Experts of a small language model.
Size: 8 layers, width 96, vocabulary 4096, 10.6M parameters.
Experts: 96 experts in each of 8 layers, 64 tanh GELU neurons an expert, 2 picks a token, a sigmoid router, a shared expert of 64 neurons.
Training: a variant of Muon for the experts, 618M tokens, 6632 steps.
Below are experts of layer 4 (counted from 0) of a mixture-of-experts language model. Rows are named router (the router's row for the expert), up (a neuron's input weights, with its number), down (a neuron's output weights, with its number) and show model dimensions 0-95. Each number is 128 + 24 x the weight over its row's rms, rounded and kept within 0 to 255. Numbers have three digits each.
Before each expert's rows: "comes before" lists some tokens at least twice as common just after its tokens as in all text; "gets" lists some tokens that make up at least twice as much of what it gets as of all text. This comes from a sample of Wikipedia text that the model never trained on. Tokens count by the router's weight.

# expert 92
comes before: " a", " the", " in", " by", " not", " an"
gets: " was", " is", " were", " are", " be", " had"
router:149130137129139149116152137119134126138172126113126129110156101151099139124126127152123111083151107145094128131084113111073101160116135135162132125132177138213116139162196126138138099125143090116127113115148145153103144160110115125104169157145127156170117155137134088132123154119154151149
up0:086112146101098153107124151125114086121118159108117106139087098182080140110096140137128120087114128106120121112111131156132102144107119156111165176128142136187140153164144105111150120145151125111120105126139093177085149141140126132112136106167110142144157158125127071110094151114138131114
down0:133117125164116159118149106107125159163120110150117159112111158105132083137109175144138089144120165141168099132147087107082148103131122126143096115135146123136125107103110152176125154152091141156145143133093148137117149121124099155151161176103159089143102108121099147149115094097121083126
up1:117135166108094136133112134129117115135141120120084135129135120173118115122064083105135121103122152166113136141122129103135091149124178165115138084137110152172078106129141190150063122135136138122136107134154148128129176145123149138092132149177139131146093149117117114144105140140111108141
down1:156112136134125138142148156124073153138137131113169077120168150168146098116120117134123130107110124146101105106115148172141090109130101107126123156102169136098135148145135150067140133129132107114111124124146114121136107153166141103161156159097160076130117102099151111145116071140091146102
up2:133131122088138106142161156143159149146092115137112159080138145166130110152137113127128130137140111117098131119110126098059116131143133108132145112113119130139156152148125129134191141153109174118106112120153198121116157104114121114083130164158141140120198088132114124121116137109163105138
down2:137095115128124122190131099121125145112144127157111103116101119155148204139129160135145099123126088135157128143085149148127158095139090155167139121114118130117112150159108149142132073153163146162137144128118138114088123091114163112093119124116168109145085141125120124141128075099111121115
up3:130162092120124117138149170126127120166100115125128107144179146107069110134124142134108116101152164102148096137164140096146141152120131166159139085143140178151092097125102114122098123150146084131114104145112169103123135144118103138165131131156075147149120101108176129142127150111159125112
down3:149107221102101084117134133145142095087156141126106119116108129150139135112118110134078145179131107120134106129130122127103094128117159123117141118099161126161160166130129134144116142125134148147143107116100113108162127120148163107135111130081161138106098110130093183120142092108107146159
up4:123124132129134127123142140116124144135144119178142134100168095091121145134143094160103136149102114127105107175115156117145102103109164155151126135110143124177140090139123149100102101111148109164159133157093132173125116135126107118128144093127104120137122159146113032171150157117155132136
down4:112139119078132154202146155130181118123118129129119143131154138130138148150125143140123109136110126167115129105099107124116125179158121131120187156132121113140130151140125102148114110097144156135098103117144123117126111170140152087140156122142132161127081093089118144076124128126124188084
up5:131134145093122100146157143148133091141139135147119155088095117148135117091168124124151119066156136109119133110154114086145133112141118142142110174160140128134125106171128082154152114115146122092121131133150107128113175084110070131122169091098123164120110113101129093119113133103128139179
down5:139104083140109072131106183142134139129110119137118132121101058102147152114146141125137104136157124157162153135089150121151093109132092134157112137112121079102083160147133089131146100103131137163133166116114144134078127170118112139143150137155137160106138118123124144168152123137112157135
up6:150120203163134114113121123148104111124130124078116142122134125143118129140156139121139124120134113095120165156152136135083158144087082146114102122100163123187091120157153122120172084103139095130121156156096127120154153150162111138128103137143137170126116127128107095128085140127086149117
down6:147155096165127093145167138151104113091115156173111101121107119140107082183129138112112146103077122105126109168147119117108089128104135130100137116074102168157111139136140138122099119157112118110076100102128151122119123151112135101135104140084138110122104134113133083116158138119125142171
up7:151127120116096124130144085068127125166130127122076137122139144157128129123176093137142125110097077142085123099170114124172099165119136143159129116156123178125141117147129139155093129130146106150108124096133119120124102151155108146108116142122117108177131148100092109179132178130099127120
down7:125127110139144096105118132142096151118113137131138112127126157132115137098105161143088119122162166099118105125188111068120158095125085104129084119148137086119145143141133150109102110113145129130143120133126129135137116152191131130087088096065093108132112110114134108149161142102104084132
up8:115131152120100072157156114138179145156115108071108138123116087154131127107149139092109148117140132152144146195141129121127135141130145159098127113100099146122119106137124192131086123139102112127145114132147155111111105108125149101149134117132170115128131157122181094170133176123125147149
down8:131133175145125108165100103123122115107110122183170104142072133113109106102086130145156121113136135109138141140167185113152147114102152115159135164131129135133184133155116162136113141133153116182094128103103147135122121173125156125133137167121141107130132128146134150091179135132136111166
up9:103109136157146175089174085162158114111148131127159107110141085155123118134099159132104163113120136152120114120083136123121106101143151130112122123120144083156136120111096162128114114144118144141089125167130139133133139125144135104133152136075159160081123112163117115131134081163187112154
down9:124159116140135136084125150122105126143160108132104161122113104142107141149139112144153161142119087137083141096143102118131089126138144122125153135102145107121098123119120154153094153064148129125151122129079146108165116165137164143187111123108161134150161104176116134137161121144112158069
up10:076148134134138121144115147127146156113153116122129133134140158141124108083132125153118091137136119123122098165087114158157128122115141165093129144121120145122114139162136166125123148114111103112070104123120134095118106128152129140170166179177148155122161126150194120171169148161090146140
down10:138140120145080156169127137127076119089115090131106127137135076129093167189087113167150124099075113118138134102153163121116128130149130123135115131114116140159142137171152129152119099123104139131139125138127183166131147136131149120135137146169129148106123139105099129141165076121098114102
up11:148151141108155125093147109123105155144099173136124129115141113101161153133175121124154151106153128132133155120128145094099086145086142143137111131116107123143133147135110114131128203098116129113094125146112176119101115137161168122122119124161100176130127135167162117090142097186146160144
down11:113136063110094091142122143129132130109139123119122106150153086113160161150121151102111131120127115092122087073156133123206131109105121134130146176157117122104137184129118146144100147085143119147132122146140074114113165132158146125123088171091134135142129131106129105143116120111127131126
up12:138163124201146116114164111126137137092154113144116120106148127139155132120162115137167122092158129131093144152149138134161157140130161143138111119156165118165142161129152107140127121103110120125144132109068122094135120122133111106103175161159095138129111134121145111167124095122143193174
down12:114151128120131151170121127091110139183116152107088150161151157123155121136135154156135112130126134124119130141128091121120188092086108128092111139160102165146114125107185112141134123147115157134155141138085089083124136094066128105119123122116137117104141104162114151131163152110124101155
up13:149153150119157113118166112132123135131120134137085187126151115098127121153114111127148154106197122113133094158106113106131084178100154136163154119135131130159130174173141115137120131119127070114119154118152110071128138129128111139146147132130150162178130126134136120143170149138096097150
down13:191118132142131108160091158155084139130151119110132081095132149180119121103091168104122103136116137133114169132147119105163149121170149104141115087098129144104139120129126114144123103090141106130166096119169098142164096108153143121155140108107145117104162128152139098119099115134163133107
up14:123102125129142118110150135171156119164157087106124138127136115120145171158122154119146125127162098134084134134143120109137120165107109106142057123144203114126132152093149087130161114148127081117132141106118148126111153079135097170121099156110123142142150140133124151117171131133159156121
down14:171135131107109079123120151128135123172103127143086133130132133170129109090160154178159105110156160114133143097136184131094087150090088101153158164130154141138108146103106145163135113141126111118135114181138121120135119140137126106150131114142123122139107106131084163073103126119145150124
up15:123143134130117166142137159131115128156163145095121114112116124122140090130114159164077134123165153130112152148137168121087144132110084124123165173128165085189116152150174147116160149069141131096105098111149143148130136098135107126142117157090112137121136139137168092114144150127125106130
down15:124145116125178081055102113108129145146125136145127133134172130083120105152115080137123129117094128153129091114127106133123093148139117141127109100127123138135148113142109103098135161152147144123115094122135167118123085143128103137135145047073129108087101117112123098114145121103108124162
up16:133089105123122160147132132077120123122112125137109128155149098107072114123159114138123144071093093136123104139119063172110124116151084157141094112110131151169109134140156118135122085114117108114128094128124144154139134126127103182109116168119083116091124093139121108137089126122104142142
down16:119110110158127087148180100147119139086121138126121162134097142108149090128105138109143169154113134118142140130147143090150151168112138162115071148172085114114141103094144145116096143163092126157112162123120150132126115122103128100084128136071108131144139125141122148091103095126093144151
up17:162117156114116097134134107147168159123136103099130134137126118140169101106133126129092149120175140136067094139127134120131134123131173157123125124183144142186129123126154133072141090133131146177139130143177174128073123133107135115112122149148122164146111139136141082128113127110150137161
down17:126144099112157152113109103144081118140094103141168085121143063106092177089135128137113103124122138173119148127129146146127120162125139153151130139127129154115095144139143120115091137154152111116121152142105082127104141125173065126113159135096128130102094123139144125149150169141102124085
up18:138144155109131163118119156150128156141124140147121148167138114158106117154115150119124101058129078167146128115158137139079099122163122153165095122193174122160149115130159124122129120149104116124135144134103120111110165119115116134119118094135107099110103210122104152137117128132139138117
down18:080155091132130140173101085120115116108127165123169121131118143126151127113146145150132138113134147105158119119097089105130122119098146153109156094154103145149133103133128105123127104122152128114102037108131151125144136074129123135097124136103146130152077106165111143095118164128127097088
up19:137109114157130160101133125157126137071148155149158056116134119129125128116116137185112155137133145123145126120105114119125109094135158166122167148134128115167130116100116140136136114098094128132167102148114168175103124128115144124164104134117074124115115178124123103125098152082117165162
down19:143142110084171116094136168067149111134121154118102139102156119113126160111147096134162130145131126158130094096121139150127167097126098123140097151103112105123084130116131122128150111096132143083166097128094135137178110148093140157132133137097142163134103165104125113107130106118115159074
up20:136094138103079131074111146118116117117122105147143152141084108118120131127114120113127123094132161112100131128122133168186111132151141150134104117099137143134102177134162098129124113135122076106140148132175092142121141130103113122175133159141129115126076101121172088121127161119191150138
down20:144183117148165119154147143136162148112168162112132093121135106161110138134121152125120149124136121122190121123093144133109125127146099112098147157153095136129122131126119133099165169117112134083119110109093099135145144113193135168114101119107091100138179112130124101143138088093115091132
up21:127101147121111113083116111123152141146109162098153139118105094179130135150140163161165165133157113083089101138123113113084108116124184133115121111131164104095122136102140114119143116147136192122139137130167118103151174144122148122117121130183146124147136146130127109132118132128191149100
down21:154141115082119089112139101152150135118119126155135129159160131130148143168110080141109136158119093159137139094150102127108169148097113116110144085118124120100110157112141175150119107133133173152161105173089137116149098097116157110122152120143146136128139091107146140130146123177069146113
up22:163086122089097135079144097088138123089129135127099142169140134119147113162117165115145160098168114111107145128169130145085128149072114116132091116140173100145134148123167105111140129108142125150143127084086100145132127157143119127115152147153139129147114158143147127111164122132126179103
down22:156069131132126112186162126085117119132124110158153099108113118118148100126188122167144118110127133146140162125129135128143110133185108101137137112086123119105118111149130089164119111185116124105161160092139147101106117145147110124133163135121177144118086144137149144141094123131129127168
up23:101155138134146146129148132133116161144122128115131099114103109124106114132126130118151098119153120138141102118107103103104113106141123208152158139126094079116143168122138115117060163100115109072148140110135120149116100116133117103142143170152177119115121185127106090156139098133161141147
down23:158129130140152143179141136107099108140111161111139085152069110141118137120173063142158138116152121123090147127107094181100140107095133142158108108108115100136132148102090140142102113117132092151164144126134123090093097118109151141130112113110141129174107131143115106135163156120120148102
up24:109163156118133105140131124128107136107170128077103074139184148127105134165113153154116094149136148123140134186115076145119101117127137164084142115138129124168134150135121105082092122140157137112122141119165078115155111109142130153152107163094115132120126129147134098135086115131152161135
down24:111139138137123151192158149126094178168114126129128137126126139140125111106170122151117148086117161132129131125120136077091108120126140110091130123133126127115121119102134166115168100063101104063120127184087116145161113101115149136119137115131152118135106115126120080169148142120140117110
up25:130143115134131106125193134083175132181153101138127164119121075117114135103097153131119177120116134098126114139139152147115147132129138176156115118099134149168114099151184132177132144131126100128124154136144148124115107141177132138103134138122122141136107111057094108140131116145133144150
down25:126137122149119160109160143122104132132123139122146096072124114117171076131131109153163155086144162117156122091147162147168095150112055154127119090147104128152152125118136117088156139154135125102166115139127110135156130116123101130167135152121116107117098126174101176115150104116136132125
up26:117160163124118156126177173126122145160103084145122124120162145151097124113096113114154124115160123074160168124097119104169129129138180150109079129138121128187133138148148172154113125179128100160128120128131120146102129131114110135135160131152122102161108138137143144099133134098161159138
down26:088131137125124150101125141143121132142108149129120179151120148108132134126095113108144140173105146110124148116197166107114145125095103142151133092097092115113134121125116122116149165130125160165113149086110129108140087150126173127138124197093096126097152130156144144178128132145141084150
up27:134133138121110112120162157125146086120095152151135125170145139087128108094135117167121162074153124150107102116096175144123129164106139127105143146133170119120156144137134160164130118107154108129098134112104128167132110136133179139134130115130143150147163192135158184139121094101154106104
down27:145142115091156134152102090148131143098130131081099121122108134169095127122112137114110113177118151126135158166132116121094091121131126114149123137130128151094139124111135112177113138132140122118135080111171167101120117158140121132132141096183164104152206108146136114107095156157143127161
up28:164128142121117138070105162131108118142165142122126119136112127138155146137088117148142112145143133144103082089129151084135146143062138134105171101102129127124114107151121125174138131117119141126120152127185196127164122094136084119137158121149162111122101130124136101131131112079096144122
down28:113121114136122115133114107100165119099105132065143126121138140166138123112108127116112138122147150101136157190147119129117143111105144115116183138095158106115122102165113093118120120145113123080152128169077172174102102159122119157122136157170118111087120109082101110163125117135117118123
up29:157137157104129122114139148098158107102111142086126141115137112084097160124100159150099137144136125152131119139129138129099060140120130154158135156146179098155114137167136137091130097125137146069128112117167125100137150167137129099113168099115105170127121142124118077103103149114153098133
down29:097166147153101138110138102141128130144121157091117053133125105159111107071113119120162129138124107142101136095136124125112197087100123094134155162161135131115139163160125143131107137150108109108101099091142132155096115107130176124134138138136166139148122152141164103099153108143120128110
up30:144167172133148137107137132117160155137130120132097158131137090111115111113080132128079097089120107143111137161140084115160081135153140134128096105113129132123131064138102105151099135167137165116108142163124136095116153130164087117120191163144135121131128142129104099110108134125094116148
down30:101096151097159133139151079176120120105116120113128111093141123127146129125160106172124121156096133140095124143119145065126113173139105111153142120162176156160136142107125128165137170128152160140149129132176134151140096162134102120166147146121118168126100135132132069124132134117154120099
up31:144135139108105147135092108159177168088138121121134115059123115145136187042115121151106154106120119123093095130096106107090102139141143136166113145135156129148102134142145104147091121145144123138138110154134147143141138109115122121131135122108142141174122165100143111123153159129124160153
down31:126073154117153135125131150070149114161119116121154166107116112132103127166099132148101143181132165094168152107098154142172143115121122132142104096117111115113139131133158099116140147154160109124135151153147088114122149146087173149097150112182120118130109070126136131141121135113129111151
up32:139139127109136157116148160128136139125106104113149145118177100146103141106132158126141151132133118132115089128131160143083118114113128163151128115166174157147165108117125068121155112140102127123096115147163129122122115136091070093085086143124140110092112175146122130106107086158112092092
down32:143133137133107120188129113146121117101112148141134094123143158134125103148071163108123160099122139113135147119086160105126175088112139119143125164124116147103139125143100113132145154193109113132135141150143112153145135115134075113108083145135161079127137118131093142189117171135119099123
up33:150133126107127174168097146123121152136156085080143146186139139127147108156087112152105114101116108108148129181144154132080154136125144160099116149125111125121157190138151139099098111148130134117153132129167145155125106099150143121072138123171132150133115122140106098132122132090129120149
down33:080096101120109092154161124094095113096102143120133113067122103125107129153170087092150138126186105117107101148136121140145125106111123155115129118114129087133090121143152120163142096143139154142125118132144109083118138146133165193152124139123109154096102149147114172110127132129116153118
up34:133125166121118179105135170155119156162122136081143086104159120122068154095132132125108107108130128135103111134123126128103142166135136132133115144146120101144149087135146125104157122119165116121128121158160126112113221154138133136128158142125164145122143173131109139115108171148171116110
down34:095154148134125101202053141120121118091173140121124115144115118176146164120116152134102120109128122146174146144103159120146148150151134146108074163092138150107135142126142098119158151133110135129137121128155110142132132130156149168139108128160138110096108109138166136152148112096164109127
up35:145129099139120135122176124109129139145118110133132121105104103176113092137125084085084156175121121163145113127125118154100072168154148160144139145125152160137142120146151121155144103133114144098080136148145139101098157109098119139095113112142146152156173145131100139066134128109157115121
down35:135157117128137111173070103113105166157120138088103142171111151107121138125136144165109079104107132115148140140114124147168143102140081126114176099131088135110147118168179141133106110120136148085115133158111152147091127101089096110097093138165126141131099125136097125115146119124130111132
up36:114124152132135121132129163180161112146160163101110126073160101100135140106115139134140126099116154133140121104113164071133127115113177150129096106114129076197124145127172130108140127086114135146154132120093119137115114156114099155136163137131128134149132134169121106135120128098167139175
down36:122122125163114140081089104182102142122133080114123132143088115163158128127118133148107142115077103102161117108128146130143152099147167127122135125140107109156113086132150118112122145092125135165093132162128162106157130147160104155075069129119162126145134135123094139107119128078129126103
up37:091161131121108151106163074149156123167152093147134181111117099124112131098130124177126085114118112127110112114110130071122138168122157149151175119123196119161159122127116143098150121122136160119151100133126142113117108143134115127133142103126174131113132133165160117120135090134149090144
down37:141094120142132158134159145133114140109145128170102152152122134086134133163118085106117135094127122135137120120117129153089128122144103143107073161120067107125113100123126072112108166145070101165129172097160109134140137120085163127121138131088133123155141144113140151110143152105120176134
up38:142124127080127117118134151113104147097112096142146151096157096113089140137153137187116156136133113112111097116145143168114091104174153140108084121104109083085137169136137128137140117110122114102155129154159139152153109135114147169132146148087147167154140125131133141182117093159125098140
down38:095088129129135133107117100103107151145139117124128111160167137118161124135137128111156103153162172107084093174100126082157120101110149121143154115153147159164123096146080135139105150131138164142119112133144142127147134095104101126180100122134122095121092109124069132093158143104163126120
up39:129128078160104111134132111077119160098109141138120145147146123052165126140139110114136148115141115136126128145125116157113138142090124140154107124077164099135084144135138171103138115128143142137099117098120125122116091147192122136135147132149152191147130169172144153104140099124134123145
down39:124158104107104158141141138129171138125159128097119106135148152139117144111131124161145145098183149096135125115106136110148138138100134121112167129166133151104133102104075118111182100129102142091120111121131125187112145126079105149102105158138111148145124130150122151151157140167145132054
up40:138126085112111118166142104113167177157104109135127131149172113153173124082128100110108122109100133099134146103128140182089131119141134136127114120129134173166134132118152124098122115109163112177138097123112155177130103130111159129108139119144152121199175133104127141121131101114147146118
down40:128108134138121111109125146159122087113119130169111148121128151113080141170143124168100076152114122117067116109135098113131106106103113075118117113125148084142147115136100147145118078118117133152126130091107181119126068175164137101181113144134139111102130152120137122145132129140108127137
up41:160152127126135135193108126108125142132127147099138113124136096131096108147149153153131134112165134090136100155136105166094147130155129155161102116139108106140100155187158119139139135152135114132125121157140164146130142128110107145182145181098102106111143131086137088112112115107187129168
down41:079180157072106109095123146166116153090159128107129136100127078120173163119109118112152109150123141083128130128089120084135164141090105106119112131160151159112113125094147143152103137164111133152149136106159100131117132099127146159109113093123134149103098138127106120145126160145106133136
up42:106163086133134119119132118123122116129134099101127139142155086132157169102160152153159131092147150153098112112142128107145107112111161158130106149120136111195130089126161077078110144104136136152136091089114155101168121124115126149125151176150121147133098148164154105142114125169130119153
down42:125091151111117158124140115122164153137129199098113129136103153114101068127138105159119110156090114082153161145102102149116151132171130110133133092120106121131096139135120163096129123191139122115102132166126147139118174127133134116125149102146142113131152108162128156117187108131140140109
up43:129123155133112106082153093101168133161141165121111146140138110150135120100092140111139109109102141163118089103104131106110074162146149129100137091138069117149119154149150109154160135168154132137109122129159107131140118083149132086136134137156153155135102187119105130119088149105106131137
down43:114099182094150103200130130111100124140134114157142116118114067092124152148138123131112121167127137126135143141097140154097104137109117126123116129133153129117124094125135103101141155147111136052134123130123134119145152133096097127097156147144206118155103079124109132124150100133140107122
up44:131134098148130168095143118152148113112096158145098135121111092140177115117161102140121105113161113097159089158101159121117100176144133120119097164152133125163104103132112104138144123111136131121153132148105111157158106149063123122095123148135127122153093153087129100120055140123146122138
down44:107135157126137096181100144119083126166151094116142150180179148176106129161127093137146145109085153147139095117091151144157119093129107137136104144137114122133143118151089105150140106090125140098096140131143132128092149091156121150130138097120116130101118138100145093152151090105098134121
up45:119141103082100113128104071117151124126130157145105101132135099158153141147117137126100147086110118139096144136171127149143138124112154149091137152150073084133099113108110093077156100080103122125153106126124166086136118125135145126149130111134128185166129104172112146125139112128111115146
down45:127133139108121120144100126118127137101127158144115120158140142132153099169107122102144143132111100152164162099197167074097109122128157093129162151162132184129134143116151154140135155126148102098117146113083114105159104157127134119104141118087157185142110129145150102088120147129125152142
up46:120115126121099146120131127154151100140151118130119108118138138091164105131112096124151156087142144157136091138120145123141132176143112118163126117126117091142135167139090090139103107098128120097137106146079069128140141125091083153180138137176124117200098136128134107154128135122146092145
down46:100100102096123078160120109101136097138138121163124096122113100075140160086093167110108105107091141112180127114141130165156139089129103130094149122150110155119151107113135079119137105170119095122150124137132115132122164121150132137163117130157118182134112138139128135153113168101108152138
up47:157124139127117116154129131127097097134151134122106103109158136157124101106121174112099097133171131110095127161115091113077108135114117113107087157125161112175099147107173077122140142167140108071147126121152133117114151123099135145130144153114094116111159166102156138102092141113160111146
down47:141127122120144110073115147165151122113120122102116066094129122119100114076143103150120121130129159135115125106080151138128115143091140141169109135086130135087104112095137160081166118115131120112130157089122084119136141198135153140115139119126089148146141124152134120162119131120116088094
up48:177168146135151169157140112117159085109141139118113120109148155099131116109108134096159123118144170108105099113089090138126166159146148175153122130126158129188131177107161152115142167123126121131147140115116143113139119152147158127150132124166149137090156111118115109111120143099142151182
down48:098108121145139145127113125137142129143155143163180123147120141144152118119130148139143102076131160173151090182161183116146108162149118104095083101117121101104138084141158080147099118110109133130144156115171164089113090128130122164142149142131129117170116141158105137118130140132120118128
up49:135160140141181130073095167105141165134108152112161110126118114154131113136113126109122143114117136135065129128086168115121134150123135119138143151134149142135124126105147113138182097090069129092149147145115130145148139110147121137152155158207132157108138127158139145082126134116141153138
down49:139104119122137146168129100121109092101135111147134103163116137151099106135095130115150134125114123119121143140146104130148110113172119102167123142117116102164168132133115167129087163129123117123133144127135151100131095132113152186139112134071070125073130120172121081136074116093134102157
up50:144110126110123114130144125114136088092097143119104107133158125119176138091156146165142140076133143168083125134136099113126164146122145131147113109127133146150155180163175103118134116130114122160117160142121133101143186096127076115077110150146121121130077136121093127128086154134106135116
down50:162106087155121155149100119142148148124167129115159106094113131098127113138109133094083136147128131128186141144121125107161142115138177189165157129130109126166156088136116125112155116187150135113083143112111094134130177140101136158137107124125127103134167109129146132140142121127125160164
up51:113139101121126145144169128110151133131098073142123135163157099103109103134123112123110083111109125103149111101111114131154160189127132133103123120144086184128119153153136116136139139123138080087137116109094150115163114087107096134157120116098116134148110123080095139162125072140106127097
down51:135115128127142159090114133136103105152134146144125180130124079162168123112101131105102143117116128092122125125116156109087176095136124125133099124142145138183115139116172140101082145086159162147130123104116124167145135160100157141110180096142154104103116089126146143102122135160157112144
up52:130092136126098105125100086106106142153128121047127132078130144122112128081127142169119106112140093142120127138142115113115154119119092188095148125139124084151157158134115141123111104107120092154110119167109116121102113140131169099105163158129121137101136098150129101144135132100172107110
down52:161183124112167119113121135122115109179123142129134114139103128101135146152207116114152156125180131154146088133132163115118113121147137140128111113110092143141121125111094131151182125105139120124109151140065133138103107126128118144128183153123110099149088122095158103101109131086134131136
up53:121167103097110123141129061124186110103117151145136143118135148133153128119133124135137142152123125135096134125140170141139118138109132178122169107127178104178133117140153196135166100127121136135135141119116113115167123129124154146149104127103153182166132106147122058143108133115121151124
down53:144154102143141102192126117083108118120128125153146134155131120114102141137142140125100112104110149131136077135134155151125107181131171124163130165123139099171170118141091106112096119177118100137132106098149109127132099076085130099118138097158136125093145131099117130109108173155132148121
up54:145110131067131167094155145112131137112149117160158110164103150145101126164083120149149132120189155136123140109123123115117162124124182191143172122128142152167109166114109113158115127128148139107126122132126093085108132139096119177127116152109113119153152102145165115123123125130103114150
down54:123093144159149155096148134107136122148111130058101129135136157145135128164134117158150138133165132122098147142117142136128128172148196141139111099093136140130108088131114134062128106088141140131160148129101149090132152158131126110113113100112121118094164108096131142129122166134181157112
up55:158123110134123103128141103147090136151084110116119137144108166127134133161149140100101110102121137155133171121136133152076166132117107150173111140124168109143160123115150144137113127051165130156154137131116088102088111156128131127141137105134114146150136157168092104154126149179100138155
down55:139153113167088131109126122156103149092143130119124145142121196119142142148174122077121106133123103081136150164150135112118101107107148148137180088112183148141132079114126146157134135123130114166165152083143133147151121109151121144124128124128146116125117137137122137161148106168141173159
up56:119158133134134103137135079127129134123107164095160152136137117138129103130097173158151133131151146084145133149169097119119165179085144119118130098132153111154120141139175151094155169150094126116121109106132147129121141095158141122129160136135144196166136145156088127107173102133111125139
down56:163073090130113122137131093182128090102153167103131131106104079125155142080095108155125118118135133116169094085086134114150143153096137153140101126133101112140143107129135113120122132126171117122141139133131123137109107105108116122134109096099141174149090121079128143095103119116085144111
up57:129078132128135174107155119125142125116201168121114149116135096141102157132110143124179158140120118124099082133138124064149094111144099109145105089128111106128127138130138067135125109146114110089140115119130115178137154110121111125123152126140122124139119109159119081114081119113169118137
down57:126132098084155112122108114113098141111098093090178113141118124095115129136124118145111117135166178109144152133119127159131160123100106112135116143146132111115131180118175099156144137138134118171114160122115121125144147191114149165164132146154099115123088089142158135159151173134147090109
up58:115144082148156125086152121110106159103133096155160115091122140114111158104140072131100139109154120117128115183125127126139180175138149168168118166109135134165138077141147149124134149097083109125163117140082112125112136172128140147103136119155111099110146123145112107118122135126121158135
down58:130092162103122131138136090154162102140100113143164182090127119144123115137125105114125165173140078154167149119140108165096076141132173153121110116096159138150119155109105136136127157156144133120132090119129109132111080116139133119115162123132160124154121122125095096113121146192139155134
up59:147106159099094143131138152114142130148144129105130153116130105133134139129083176125141141127142142098113170125158127160094103133156110148168167095132135140136133150141175123108129121147137131096158102111188112157113097088124126126104165141103157150148178180138148138092144177140147149149
down59:108138154083151120130150145172108123123130144121157142129154138171128094125183093105135150170128130172171104139111160120125117132086140114127106137131135140134137112165137181104148169126103083181125129144087092108124128101107115118167084119171114137123117115083146140148116122111121133120
up60:137133114097130140081150153141151113151112123093135145141154116111080114144143167126135126113175120156156145136105105185132081124082117153132123115122131144116115143175134093175132153154090139088077085130146148130119185136137118142142126139141125108111099122156169130117131141144171151124
down60:114109124121114176094120083125127108125154146093143149127141125125158099098178152147124132097119126136106147119087127161144069136132150079104147123119136135163099067122118168125083143142141129112082115127103097144093090131124133150151133092141152154115132137079109094121134131108107109133
up61:117160088141108144133172132128164128125137083154121118125141102079169132147139135144171151145111117075112122103134117114187164133140121145128118164154118118146130090167107125103103135119139107131140157131117137163119088135156084119165118100169144139140096143147100091094134122100164152141
down61:144147151141133113189109158098112094139142130113148153104137108116177131144145128143135138168138127141092137100083162134160128140112109117118053155095132116122088104138137109084130080164142123159139129093130103139111100132104168140134149119163162084158132107135142128134143129160142151121
up62:150146082115152079107152099151143146104134095144139130174174128141158122128180162119109098137135118163075158126136074138111158121140092146115117098177092119140134129137126106116125109116144118131103112126107158115139120138117115130090083130108164158108112145162108154149148120154090124121
down62:141099144151075108156164135116140120096088119144120087136130114130159098161108139122145176128130111095151103123147164134071119104150154157128106149134200108119154147155107141114156133156150135152155095134131125146149151118117094134113125165134148133136161137139096151150126126062130140139
up63:164135128132116136134119084156127139161126107102133130141157153164134147095127176157135098137112137128153128129124067159107109110134134082093115122086114121185168118133145108166147155144162097124135106115110158141145161139135116099139080107105147129169144154170106125140083160135105119135
down63:135138099105128141165087078125123125150133141142137136136087116108157149102100163106124122099134126136175115153140114161143103119118101147089151115123125160098135105130138109133170118194120096155164065128115166122101139102139095148150144157145127105167124121152135130134103147102114092088